{"experts_per_token": 1, "d_shared_expert": 512, "normalize_top_k": false, "norm": "rmsnorm", "norm_place": "pre", "rope_base": 10000.0, "attn_scale": 0.0884, "parallel_block": false, "init": "normal", "optimizer": "adamw", "schedule": "cos", "batch_tokens": 65536, "seq_len": 1024, "train_tokens": 425600000, "steps": 6495}
Below are experts of layer 7 (counted from 0) of a mixture-of-experts language model. Rows are named router (the router's row for the expert), gate (a neuron's input weights, with its number), up (a neuron's input weights, with its number), down (a neuron's output weights, with its number) and show model dimensions 0-191. Each number is 128 + 24 x the weight over its row's rms, rounded and kept within 0 to 255. Numbers have three digits each.
Before each expert's rows: "comes before" lists some tokens at least twice as common just after its tokens as in all text. This comes from a sample of Wikipedia text that the model never trained on. Tokens count by the router's weight.

# expert 4
comes before: " the", " a", " to", " by", " as", " with"
router:100122137129121120154102119124136142069136087164138150129142134115131157098131108118151155103151109143161092112129136132117118135161148109102129120113131123133113122138134144132122111118140145138135114115186085151156165098128135143148146152128165114128140175100143160103138134139129089100121123166098127125141134121132130123106138112148108094162109144138119117107119141143114125115116181136127124152164148084123104109120172143096112096149112174163074115117122109148038174158138141133148133120119102055115151107100131142169210091147140133140104150147071138116157111105198156114
gate5:120124104139072111141133096114121180111174133096141142104126113146126137092167109133143110183138129137147140079155091129127105104129165125124147184141122104096132088133134130133126156101122145111137171128131159108109144116156102147112160160152183115142152141108167145148157170141133161150106130117135129070144143102119163148159122093133157081168157131117136124094115127105111142117098129098101103143132147137113138125103130114152148135119130098081109105112169097103123135139124108145108105126139160100109130130087116151114126109126153153137164117070132128123219151133175118135
up5:100141134130117128136170112129125144149121149134109153121149163142081123155164130176180155087153119128131087139133106130136135085139116104127132158105107103092099081120145099142107158113129070083167158087172150115132146130096139159128129142120135112161188133103123121155117170126156120110152159169156137123124126085141119178102109122142111163143153139140143125111173102148061144122121114148100140137147131135149140159122143137128110117135144142087108106117136123151127152139119153121101122144114107123152157123146152106154131149137138115098126139103142167203157164113167077112
down5:076147126138120095127174096133207095115094149103106121146138174181149114095125110123123138121154138128145124100148104129130108166111137133124148151083139102128145115078107116167154152098088170107152126137110158143091113135130134169143129144113121156141107165115138110141133132178091097143096131098140133151079118109165121130157109147083115107106117072116134151131114159094128132128104111165137131106096153142144142126141115105143175177103089152136164134110150096115133136093078106169132143132140094161128108140152152125084119168140109143135123170126148147107154137150090115125
gate6:131143121085142127128116174161131147162110148123115149165100165101139130122113172123126092181093144130138106140129143143097108156138146145136144104105142107131085132126152161104139163123122097127161138108137113087130134121166129115103141109141139136102113159110098126111098141153143118131146078131111137118118135110103164180121138122114115093133176205105132141112135096127124104112120117129148114123136108146130128130119137133127101137121132152170109143091136162122134125122110093083093156084129124109126165090123156128152141109069107113127110122101138140118083129132096161174
up6:147122137130142156168109110133112121122140125106160112153128128124128148098093125157117167093127165098101099133120113108125115143125192110145102145130091126149157129152124116123126141119104112162134096110125142121139146121145103117150087138123156103092096102131136146142154123153112131140156157125125108151153123111124144108095142110126152149137105156122111131167079099112138174142116199113160136151129126099149163030139163151082120147166095122112152074082143115120130117100128138160145142177161121127115125130115169111138135112192146148096103115141145085139120112122149120148
down6:134144099099130094126104123125118115155103049106169136103148134106096151135139095093134123135144116138149114129114122156121176104148150117122121126133114145128131127118116159170149102145105135174086139133123174103114106120128115128116113143118111123141126101130141124165094120160147125106132133144140085125142131126133139102140101105119119101159138122161140114068127123113114083126154137148070134115124165155160109149120149134125056131125126157118104178128112199146128110121127129118119129135089122112121140044129129132131121130120137154138072132064090111114131129200162150140
gate7:107152105128124137137067115121132166163153126112132147133086161089133107095091175151140119139117143117155131132153115148129104132174145118119115144131166141097153153083130129142126138117094135138133137150122147099110175126200134124091162086108139125159200147098122157145134132144097089116116122150104103107103097126095155169144134123186085121175170150118132117116074101103114147109178152139155135130127103105147114113115105150159084123142114162140121170090151135126082126138138128131153129131185183099080113129130170113133132102096169131126113113101155130138113117145134144160
up7:097156114124107189121103108116125133100118112074123141183126074151104144142168157133128076149122142138091125146144140155140140101092176070136126121122148146131150097107150130138156171112128119153123140137147202119147141182142150104167105127111124119112167073134118129125139121128087137141115106117099122136081153111160164119125107126103131130116123157117171119146160110150130120132129130107129120111159104145144112127107112127142136113136167111108139139116139118149104127114095137139129138147116082138092106118154127142132127109083111178183125149144137129103138147139122127136
down7:106098109128163184086103134151175151152116122079129103121126148118157119145107176139083113146158173115163109164121157117163170132141132143111100132145099143101093173123150111142148152178083126139118111161175112141130130128155142127126102112137091165071140109108081096093126122122163129117116149128115128175161126136121121147144126138113123129118107134138132123137164125126151140106169120153116138164127065142115140141135135094117117153127152095136114147141131138132111120086191137097122104076165118130126109112132090085151174154138147115094111130095156120135077127105136172108
gate8:118200151113108126112129138121174096123104138160151131164130119101111148148146151113082129091145186126098124117128084123121114122112147131112126134106113122108173072106142101144119168131105086119109161112151121130158144093110173128121111127119156142093126120145140072132129135169117159112120112103113096114117133123131130101133160139125112133152104114178137173149146131133107128172128139123148130113093141116107086154160131125111106134122142099119137095129132164084116183111098132127122183132142134145082114143129138060141087083153170134177092158158128100123133157146135116124
up8:156094130115146148177122071110125125142132153099109124101131095146173112058190146090125123069099148129146113128202135081146112077078154100165142164137135085128121155117144138167122110099133118134126124148143094153144113155127096099149130119104120128116160088121154124089149115107138155123137139086113110178084139130139101102107116094128126059118164120174131105180137143130130162129141120108093112098155110118152108111108117122109126130110154126125142094136125110139137135108131129106173100129096139118133136136101156164092114116109169098128117132150111085108092115152128148109
down8:113123181089124141139165109120130125097095138149117112167111129133154124136125115135152108117123122123121107115122128159111144093117080137119121073114078117144108123116076147121131099097122111096114124123101158117109183156117159112133076114121114123108154174150147118124103099113096155092148105143136119122114124122129123090113156159153160132099093087108127147124110108124087154130096124169080122119137137179117128141109093173123167051123142138163118140115161163136111145135130125144094132119147124154134135106103137136154184115120148154153107121137115131145137155119152136120
gate9:154115143143117161138106073103102106114129130118144103083133125124131095107137091129117104078153119110109114130139135145130078144113129089122149136150118090131146123083093185125105103098151109120126129107093114118138120156146108110101107107122118134073105096132171164132128128130122124105114130156128113135155157167147102140088137129093103106181094134156098153156158124154115151110161151093143167113140132112137161127080147133122168087138096102143097115122141081076102117093117125110153136111183152141119106167140124142143115141127144152172152110150141139136120142129129115104
up9:138149129131115118089085135123114161146144129136106139110167141118132165124135112137143116150080142128156126119152093119094150134169131165095109143112112136143125077146113102116173146171115108137151167086126145126125127104138146149107161135116092130161149144108108120165082161151144125142141190163150166112135115117090151136133111106152153171100133117137159139113112145099203116095106110117118136145098139118148114160150137137144101101134141137104140172130124147128145110195135150134082134067122117106150136102114105127116134123137139158122132135111151100097140116133125154143
down9:147123076133132121121087106158122135133175120127123123115173139130138123093128132143122116114120127120145101148163123112132115143099156099113165146135164116134093116137145124168127109135171141106158133092124127122115140142144143110101147124153127102174152130130117143143145182099132094108149110161121121136142189105110106157127148131130113124146104095123100128114119132136128134093092130102086132196136169136166133119128119122155145123101126125120107142113123104134106221155121135132117173127146117141116120136111114155114112120142124094122131105151171156135182100125138195136

# expert 5
comes before: ":", "-", "\n", " of", "==\n", ")\n"
router:092102124113088112130138126153116125144116117110134136120137157110087149102167161159138109148118083109041157149134116083098111139138082110080057117122117146094181125142107128127122170123103116132149158158074141132068135133112137165124119146164137103121085118160126119167111138089139116109100151136135105073115112116139124147131126106102159122175126141078118182148171154140152118152133149130143152142106109116130164127153102138119130160141154093095156128175126139115131117152069118145132114103133179127135115108085155122145100135168157133082125136139199097177067140153098145134
gate5:105115088137120124066128116137108192139107150131147130105125098133189147095129116142131134122136111133144150168120145084116108134133120122108125097119136138133104095114134167082152145100077157167129119101173163112119136101098113106155078168131143101165133145139127131134150097080113140121095139102157110095124113159150142111163145097110117131125123123138114141199080166167143122111130129141118120068125137105115134153145117120094111116152121128127146131132087119148143140121111123131107117142111150102124125132061124130144089149120133133133108132153119134133121150142125139132
up5:139100137110154116167145162108149132129144087105118143141144113118132183107124160115135125126142113122125167135139097133150166118097158134126128140133105098132104170105149114146155147130168118115131127113122136137137156103135148141095159108101120122134131145146134130145131161126144089129121142100112089117178121086129120084125121142131082082109098156125128111135136100131136133095187107083145174106094114121143126095134142148115134121129143153130121107147169072154116112101135157098136090121128114142108140144171171149166160129146103162121124181143121119131146129132165118147
down5:107107075085094139133143132098142124171136068141106137086131099107182157152132135099111122129095153142085123089099141155141108135189131160107133085138148105123164115135136147147124160130100177110126156150145160150076126128107168142085139149118098122091156095113157080145118106109125137123136144132101148106130090122118142117117165108127126148115124108129178148113127130135154114150119147120130089136165152177129104092135117144107138142120200119123111114111112141151156131126123114103125116132146194140124130156107144107143176102116067108102118138140138134128109113161107139160
gate6:158112121164089119141113142127158161161101146125112130099107122138114150066143137126120142107122107106144132153112087155127100106125137142108151177128129113120135109101115160134144146106159118165151117107071142097112097127140091137129144134139158125136109110097147150124131134133132143138097094121155136135153133131129133145131135154162120132151126122136106187133116127148134145120127119116122142122145121127073151148122148149084163134137130101102113144151094182135097121144136089082138136131105109098115132111136156102124116135134158150105120130114141129136117158102164164119
up6:188121125135135158124117133122148131108070140179116133103172136140151138096158104125136153071114108136126161131115136124132133120125116114109126170098141129165103116121115130089110111176134104105103121140138086112101131110169114131109151118153137115123164160130154090155122146123125105094123139168129097128082124153127188090150171107144112181091159116133116127109162127146137127161122150151130095091151158085103150155130215154106117141107092069126127133111116132104135132172149133064130100116078115138143148118103117096128130115187149137119100149134144118155111150085119133148
down6:095125131129136106101127128089150109127138126096110111181081163100138109102087108141060104161112095120162114119156118097147133099117141174082134083140176118152117092098162111134104106102207129087108124102137118094160115141100130138105118104130132079135175157149152101138117086153134132133135097111130124151137148122128143152128106151132121136182141144123138119162132129138117080071174122159141131114175118181122116124108124080139096123100126179155138110125107131106147134148117157123123160167139135126141121165126091109115142125134105090153149168124148116124088143156125186153
gate7:121102127126108133130113153142154115093111151160131112121147142113165136083145149146142130137100089132115154133125105132132124092099140153143121129114140163082122182121109102091138139131142080134138132120088101094122153111144171126180198123121109171130173157102146134122090121116128136132179129124134152108106143113115094120115105141120141147167162129129100133140139091119108136104119158121109103112105149128114120169110095155163118120037148127082097126122079144081135107140131115132133115127134108150133130129139115158124147126132121088141067107061139139151107157126162139145
up7:129114158144121135162178115135118165103119142144156085108067102117157124151125092136112083141111121118126106134130129124098136155085109136159150100127146143126136133127130136131143116136146122134133168106175168179141082122114133115106124086111090134156121107107142118120141107159151153122085112093191122118163129118142128157138113113105117142089130102149121151090127116140155079089139101142150162140099124123111110114099136124099146122149138132161099113124142140135076141108124163085180156136123110140146105130153133159049142136117150133143154133105105145098115108104148115115
down7:135114115136143136130096170136128145143121131141136095139118126156095102109130149127104106106119116115126111131168119141084144140120098135068126137158126124144102122139157136129137114110126135109115109074112129096070171124135113140139111124141161154133114140158123064125146157131122136121130125128129130101145114172113121153121121136129151117158124121128114139126104114100150119144161154094123126147136147098112087146156132142124140212134118107074182079123113102139114087173116147069113159124131126122102169105082127127158105128157163163129133114112147092098137133134131108126
gate8:149131108171160138099093098080161149126152140089123124098132124179171127085116130044133112135126089126127139093159179130115123157092158142153144151134114118103140148135118076107140145120148105113109159174110124088108128121134102167097111151127130093093128130132147139153169139135160142135123129114125116124191141144124113096152103110099158107179124122148133144112164165123151139168090139130143102112146158132086156152131124133151162122096127127120126142145094136137141151130135134142198101104111159143145156174125123122105152093108128100156105187122131149106142108123107081125
up8:147138118104085151115090141121168109154114104165197097074124115144110125119128138131146086111152116140109162150112086122120139152158109108079128122162141142130107129138106141119145104147120151146132114112146106105126163132120140105131076129147118110120142154143134116114138174080119069112118139134093107141134145111122105135142104114116106113156131101114108141140134174147108098149159110111162120112099145118105181158158097140142140131137137141104149109143108125138095137145157141126153124058127105123125112106124085124141117162163102103104083138144133142113119122169127112108
down8:147135135138094132124156159127182160157114152175096125086168139153120123115150112082124100137115159136131162134121115156170104179149105166132124120140178113152097156143150139146131112130122103107116141101146131102073117099136138130098116106124140139138195162128106132146174158168181106104134128131143105127116114117149090142149133118150135118134127131092080108104132093151126116141104098141110117107167206138110122156167137118162146131120142175112141124105101120132116124135125106134119151115103127162091151147096132067164109107089092109122123167117097116127135113116113114116
gate9:155141097097163184140115125147091151108102140130128143162138128093137152148127125134158132107141102128141144150142129160121100125102169098131142143151151115097090134106100157137149085159108123115173122135106178125110158137136094171114118145119085123103094152114150131102137162084119081093156140125160119164093153148116139108132108125092108117160101117125142135131172107169119097151111120103146132095147139097125120138146113170105143156100117073141160171132159160101110148104153137166141096126138151121095100128144118131147113126150141115155180071150125107113174111110095152083
up9:129123114101136107146144156111147129157067124143142105142123140161117117128160135120095123109136172098117131139078136095138124121117155124132130122102089145135105128086159180135129147100105130091146110159144161135092120136130086156141100105100128129126120116111157161120145117165132138156142100099104119140093118170149114081172153127118092103143126133125116173142139111107123185136105122090135133139127129102143102161126128127176141121158118116153115188127120114142107137137105109123140121128141165120123139140168130151131106085135092092117169132151104105045158103132121106114
down9:111106141164130126092129129106138139121113121136101147144120111130125145099139146118125144164116146169164130172120147113174124115104141149118112129152104104107110114160139130147135132095118110167105103135123145138107106124079100177139118080156153112124147126127144120150162075167102146206100140078126106142145141157085157094159166120145114129150103112141132117175123100110112112138096097128104159120119122101102131131139137133126109109085074114159117149129136151131125137072139109145149163109153170110129157140122094122126133085120142164128102116142146135164147124135103158165

# expert 1
comes before: ",", " and", ".\n\n", " (", "20", " was"
router:105163126122087102124139138134112104102158150130141125177138135118139127174117144176117123128155164102129154168105107135109139103138125144161134142118140126115102140163155119119135109146090163129144126108144107111143112154127192126119101118172117139124153103139143159124107103081115157138179110103126124120097113130153135130152160132135137137137182135120131102119108116125101113146128114145137139101091131125130166130122109108130114132090128154163145110080107184150130118119128091131118209176130134132125109146148144120122086146138134111129165139106120137128146149136106084153
gate5:146065119150074139147060106112094143136174104081095140091113137148115120109172155150140139095130134151136099119149118147119094133099146146168156099147121111096141131087112113126107109111132102166124147142121104137145117143114132146080112135135140103104161136109160149123160143131126119154109144111124134121132132157137157150105151109154093169146144173091101151166082116075101127159098143139117146118137142116113117119097110137168147136153110145113153144123158139126119112132155134139155129096150182125127158120118160127092130110108139114098126141130071124154150124108138153158
up5:140127133137128142131118141125116123128144122155113115179125117158141104104088127109126125137144131061116108123134139157080144154087120111101148113152098123176152157112106101118131116093094155109157150141136101114130094095121121113075126130165119128106148143178129114158103144140112120163109157146145103156117106120166111079149126171097146152114146132131103084090105142105122135104087117119127146129136130126162143102141101154117128120118137116128139078148149154101151103155149181148134161122117129113126136123144141166067089086115121113104154151116134116095139162115146151134
down5:073193133119167096127111151155095107120144139098108157102156102125121127130130074170150114121128095122156176167127134146110176122162160161159120125116118121115152113179104124126125141123108135104118100149096128136134123128123142126137112140150135105177150131120127081122114074116150161132133081143157149135113127096122130124125087150115150115112145143110121128182161163149129136164143124135137106143125091144153146111145151140144137096098152085159108149094128137129090136106162111166140113139132169149116088122180146118125111120092129126144132122142152108145144105104183124130
gate6:134116124088097158138165125099124108131127120104135132134154152149135108114137144115128167102117122075145146135136091142134117108129138091107149127160143095126107137129146102107147142162102131118165149111122120106150105131179079140116135142139119116112094122159126068138113138127185135169168132149145116144173064133163090110138131128089086110124143119127108129137186159134144163106141109171111146135116167131151108096144181113123170119128114104127118147116107144141062115123149117111144151152126129126137132117101100150130125116117135145139133142128095150116143138121079057161
up6:109144104152123104207105130155133142123125183106103141101143153180126162159119118145151115142099142099138152134147085115109134122123125146103169136141100134116106081125168100124135115129125142090134156100139181117146142117133142092121146109128101149178139145168135103143088140145131150136153112127121115122146165107103137149128126177076103102103141113125107107113143110139124115120151155138121142153146122069136071141132167153108185117131151123133100124154147143188122089119166140096137120139077129125166075151119142148155139151139144115087115104155130110122095108114122147145
down6:142101134131131091165144152104136142149156125117115081153120160151143115151095118181151117142106092122118124161136113090129122125162132131115095112146119125137090111134131172115123137125091173123112184149138135151133140148142106104144129138128107132100107133170136108157070116137107116122127112129123129145125122167079130130169118133126129151145143076119156142128163104152149104148151158151184154122182125107109091074113132118125110118127163107091150138111176129117142114132110133104108108135143113142123078131099133125128106107166077083126127082164162078137079159138139152140
gate7:134135071108115103123139161137135112162106194121146105139118140167158134142106079128091096173151104119096090116182098141124097134105147148102129161107122170127132171121147111161121174120118124121133125127094081150132191111117198123102123122132116115141110157100155136116106177099097139083178115115150144088126113119149153113162142090150148103131138139141106129122108151122144125114117104175108126153128168062115143152167174114110128110121121150161131085144128137166125100165082116130126118085110182134119149163142131147137110139152117129100133092146148122128137109134099115135
up7:159129148157097137121101090119124135126129103111112111122093128157076132128094166148154126110142154113167138123178108107109147109110159100140104111121132121172162133160107101141121140134119108111139129160159138184137103145093094138126165168086099105141136122157147139142129099190148152140110092116125100087150159141141094115127119144105128095142098145134164094155151147119149187166136135100157127113166118131174098101140136093134164170119105103113161132138108125090119095123125179123168129142104136156195145127099139118100102118126083132157097117131098118114087103118084160138
down7:155132107125153128134133139116140118160101114110133129158143160123165130147071149099125174114128156108126131119130182109065104109106169090144113163105131112121126099131144123121149129136110129159163105163118091145157131083183159109108155149130107144118136126117130097105197124120132110121116127139056129173153116127157151120119158120131081073101113122124152113141104090103171084113115158097159138118154119109163122144165087128092168163141165155145139104136120132170106114156150120109149119110169111158123148123114154123138095141117138130162098168115165107127115114118137167135
gate8:163126143181084086145134108137166122106118140063148116099164111117126140069124109149164104087132154185143169162138090051133103089152132113124137159111172085091103119109147109147185136108088118127112122113127105130128153130125122148109146131135166122181122119092122144143138125128131138163114136151122094104115112088101120126129139102112093134125119122158099145121150121138145112061140131142095145094157148176096123150139132139154123091174114137131110140122136089079121120106119130151102118167126116055104142120158137105136138110075132124137116159140153160122172153112148116123
up8:138108111158139176141114136080136130131157130148137146112124131084129130163135112142116125130125122128123151170115130141112108098148121161147141113140097125102134150148161084123167147085143117115074144114165148121102135108108074118148118136121142154172179129139121142079093122142136111069160153156129133109132128133108127199104117128121105103137098225123117133098130108156136117108123122117099098123156136132130095102119148128124080115139186132133159133109140162126158162113147093167156157134146163148113096117142121158164134132105139154136107119120088118134123147107114128141
down8:125105144142139088118145131149098129126072102116143109206156092104084153109136151138136109141146124100173138128138155120143096117109132150122173110112113140119149151119143139161131090107120141118182099107191136160146150127136115102117138121079149150111099089090121110091141102161151099138160103152105114133131117156124139150115150152122136112146133171140152167127115107154093130121120138145079194120137146169170163073114149150128075119136124140105148088142160101117095120154140124106151193123145133124135197127106117097157120157099128091111109089106121135119137116093107096130
gate9:097135091149097095098099121138102132161145126135134142085109131151130132115124098123117128102136128150155133125136114160126104081158125122147102090119197123143151152116120093152115131106120103081147155088158140097127135148095121164131103114123165101162093142070111175113108144094123091161158161124124089146112125126122125160082117092131121147117118109141125118145119109124121169124111097127133111126178154108123140171147120113092103137134102092126149114133115131142142130094134120159085140114135120084098109131145139169095174146118134163176096160133145122090131134131185144128
up9:155083163143124119136114145165154105057059100119136123130154125078128116117093102098118117104152121150135104152104162128146136158102115105100139159138135120094169132125156150156088163157163146150126118143113099100110123135130131121140121171170132130067136138153101096163175157103130134117074117134163130179134113129111135137121112159117153109149113116156113101122118140149098117116138126165151111140111125125147122139133162136094127151113120056124115126160136152149161111117117145118119109126140124151144122129126126152137123101178103068177150149157128110090111099084147215148
down9:104149161134172129157116117078109113134163108139086155135088168150138148096109175085143130158134096130127130103119108118175153109137138136161117107133114134118106158100113125127119149134119129112151139126119140142156080139089126184157087154148129091092149140117146142147120137120114132147130122113130172102156098113142130188139119064168133120120174117107151162103141113122119151146112107112142126122091066158157139123114098143152127051168125134160121143097133124123079087133124141138192181102150182075124135135129155091130132137131121136114129146133082144103132155172156135117

# expert 2
comes before: " ", " |", "|", "==", "===", "–"
router:115148160124112157133148148131132114162110138127154072113135102148159119145149120117117120119134107127142121092140097110153125099121120129158137127139132114147123126130128077136164124132129079157120132149106109110149160139138152107152138147133128143189130088171100069114131159154151158182182125152117116131135125110131076101124140106135093121121105131202100142102183104167141123089147103128095137124126119177139118169128154132146145135125121117104122102138148091098153139124094117125134118127151170125111124155194125109128129122078140145086119142079113149111150111131121102153
gate5:118100134092071136131155157139147121159153131114112169109144138101135154095130105146120172100104137165120150164123093100123115138164128128157134145096111120114135124147069126138151140109091115154131075121092124099132153156110136184100105145144100136143134160151093130085137134129178123123125118144140122145103119125150135133131143110140100136178161107080123127150131118147139120138105124151124134163154155100063155144150072072107110129139117129128131097149107142105081134132130153121114125169120178074136143127127137140185109105134164100121081126133126133097130132107175112098
up5:127120134150135131140172120083163112148143176105120102128118172116148166084089089112105164105129128182083136178140105159126122148119114112138137112137126125109098117124085103149143133111152119152124090086071153108141119125129146152094133144137099147169140179078117144139114137157141143084125087152156143140115101107149139098167126147091077129154181125087100192090140105141161128148132105148120150098138116137104167146155153119105119142096135139109111118133131138097115194155104130126153108099147147101145125101104149185117143122115136097124128149121176124091108154146152105119
down5:116141124128114103134121113126120144143118126151137147140089144143128161160151088100138091103052118099141146162137144094173130117112149087146151144164163114113123078128129153136097141084147122121115156126141138120094156133136155120154126088110138108129139136128127127121159081134095106146130115143146127105091171147129114140145123149133147099158150127131111141116130115090080148168125126148136149127133116117124163128089137135146112144127137149114146100082104117137114061113105125125137146131132119146142131145186134131141143095114086128167195171137118138105090161146100101149
gate6:119156126125099100124119112168129081083098144118109117120162141122149106108072152126136144101128154132123115138161175114108111135108186129144158153127139112097096190084115118137109099101118147116158134132109143126123145151127144180123133160142134117176126164118162147117107117150177151132103138128135106126119142148080126180115071125156129110160125096166092105134131126146094109078178109136090108154135175105150132118100112081114141120124119128118134075088113148118116131150153132135102113104133147074180107147141089124147095138140121126160146163096124129166131101156134139109
up6:123098134134117129096118120115127130129154106176127151081112114152128154121102162097082074132138091119119106123111142135125120119125071134136094104125077116092136110147155118118146131102177116159110113120113126136091166117161139150138095176135132118082122114127186135116137126081098120145122116147158169118105145151153151121109143124167117134140127137120124121132134139128158169117104149123135134117138127157156152160128139105125063111125144117106141194131155105134119158151143117109143088134122124115112159109113137140122150113146089169121099095126101150094108182097110141126
down6:193101145174155120128138138179099157115136117175148144138126133115172135122121123154114134170120120096136113115138139127160152095120142122107135109101110113135122120121160130128128106155151151145146133128127120118147103114154117090105124179160147159130156106116127132083115159081111097139100069115113167067096150102127136123121120172137125055150111111151076120156128113142154101092098149104137097103144164144128146148112132113108123169093140097135150097134121105111139150091087084121087095151107088119145157097147174146118077154132147154112143110124137108068118154117082101138
gate7:174147121139093134117136091134138134157131152183140087097132133139113099131108164117121098087101106180143160113159139111147124112091124149148110154135135113156130125154153142169124124156192140145133154168156106069108163139138137161057176166128104137102144158089129097142098144097105126102153124155107169183124087141128116136095172115142106135132126128159128140111145108119116089100154138111075125066163150122126140129135134127140159123121165145118113134116163100168123120130162109170130077136142131115152145163149142127099126157125068102145099101110106103098135100134102143102
up7:157098099124151141100098153126155161168124116129124143122112131119136177108127133101145110148103150125150095127132144088151132159169133156123068148123149144093144146121083121113134100131170121113085132124116106109146141114089138158133152077130144139117146111133131105107129111149182129117092108109162120142158143116119181135126135110082154154146147154103113117122111099110113122136100095150125099084137120145083171140122106117136137129094126120127093114103134147101123135065136140107111125113121143172104122060110095154123133152111170105145134129102117135145121160142155112174
down7:175122135127150145187099104115136134165136137151128109144120115163151127173133097176151137117123105165120132123175097119150108143112122095147150146188146158121114121160121048137116147091127107093108082128146083138114142148132089134123144134137120093126182134175103153123108130104133147162142100087141114119110086123148052119161111082127106125137112117081126119118071112090136160136058132096102174179115161131144140119130101129139113119141081156128130151120141118133133168132105104132129098132143095159105105126105119113091089116101153128126169132131140134151114158109119146139
gate8:143142136117112141139112127087132113140124149118112111136114119112148116165154147151119095114150168121137161127134089176141124103152144081142143096179130126082161122076144156112170117128121122172109158114121131070165090163078129116114101135104145105136146088122118119111123146153134130169129138150133114143161086160115113170157122092134110114110156139154153124158122116131119133128151130117093125136113152116130107124083100114145145114099134109141145118131131117132139175152121074139140133101158158108093110108137133128175169119112136072159148186092102165107157165131121120116
up8:133117135083128130170116113143152110166133153104106112130119102082103131097157135157161156150150141087163147065122169129128140131126121141116168112122114144136115130146103140128099116116113120133147093123130129107143171140138094127198108142102148112080096125098129136162148111153119128139132177111103153108151147135143120130118138171149105106143138119140147146132152154105092120098126184138122123168123100087151120152118132120126115140149121130092137167144107115102137145147109156118112150155090136129135193141111128096136170108159120138097093114116113077103107121122148137139
down8:128145114164129131094151166159177162147136174131145127144107115124094125076101097090131147128114093131135175154146124109115076171099159118123135166132125099144098140104115128108151111101140096121164150132123140120163102124138144125145114115134143113151123118090120148100115122099113115098150099131065090113137107116084102100135169132176124091114152123131129107081118125118135130142155114136115152127145182143117131144112152116128118137093106128109099123107148070095095142115095141145142118108160139140148119127164115125147115127127121150092160116138131131133154154096115109126
gate9:135154126153137165119150161116090118125097141118162111130141129147157048139151140141120150147150148146106117129161120146138103118079131140125165155143138104137166142136157137140168087112113127103166112134140075148164169081136149122132155114120139135143164063127098110159118172144119143169133138123165145132136082125175107129133147137102106114113158081139169150094171123103152152135115097086090143121163168119103100134114136163122149122106111159131135147080112110152168142127137146129147110122125145143164139137113109122132127142111106132192108144122130109058132125163150103155
up9:139123127106125117139148105149135093142114093157141129161152125097111189115135127110144117119091136115107141157124132095104148127134111106140096135072173119130129138147060145109140137134118112152123122129106139097162108149141142161099057146121107086108085137112134099147128100140092143090111154100150110120139183127142141132128155133114152125132127123121144115133123139156127123099119179120183091128128101143127156115115095111137100166195127125150158137158131132151054123099127127104163156107163116103167122120108170098156140129131160081130134121120129100114114109154115162123
down9:159136135138146121163157163139147153147123143094094083100136133168158119128131136107099133142149122138131089123146143127160095117100112081137172157142098131138132143096121114134117108131133114103129134133141084141119123117163138107149161092150116173161167121139067081138115179142119101136186112105109135126116091116132121138152146122164085119099090160180097145138126112107137144117152101120131179144088126156085130178114151165143176109126111113134150125122160141153142118148120161154161138166134107130142102140165140095093110109090088147147131123091136132140146125124162112143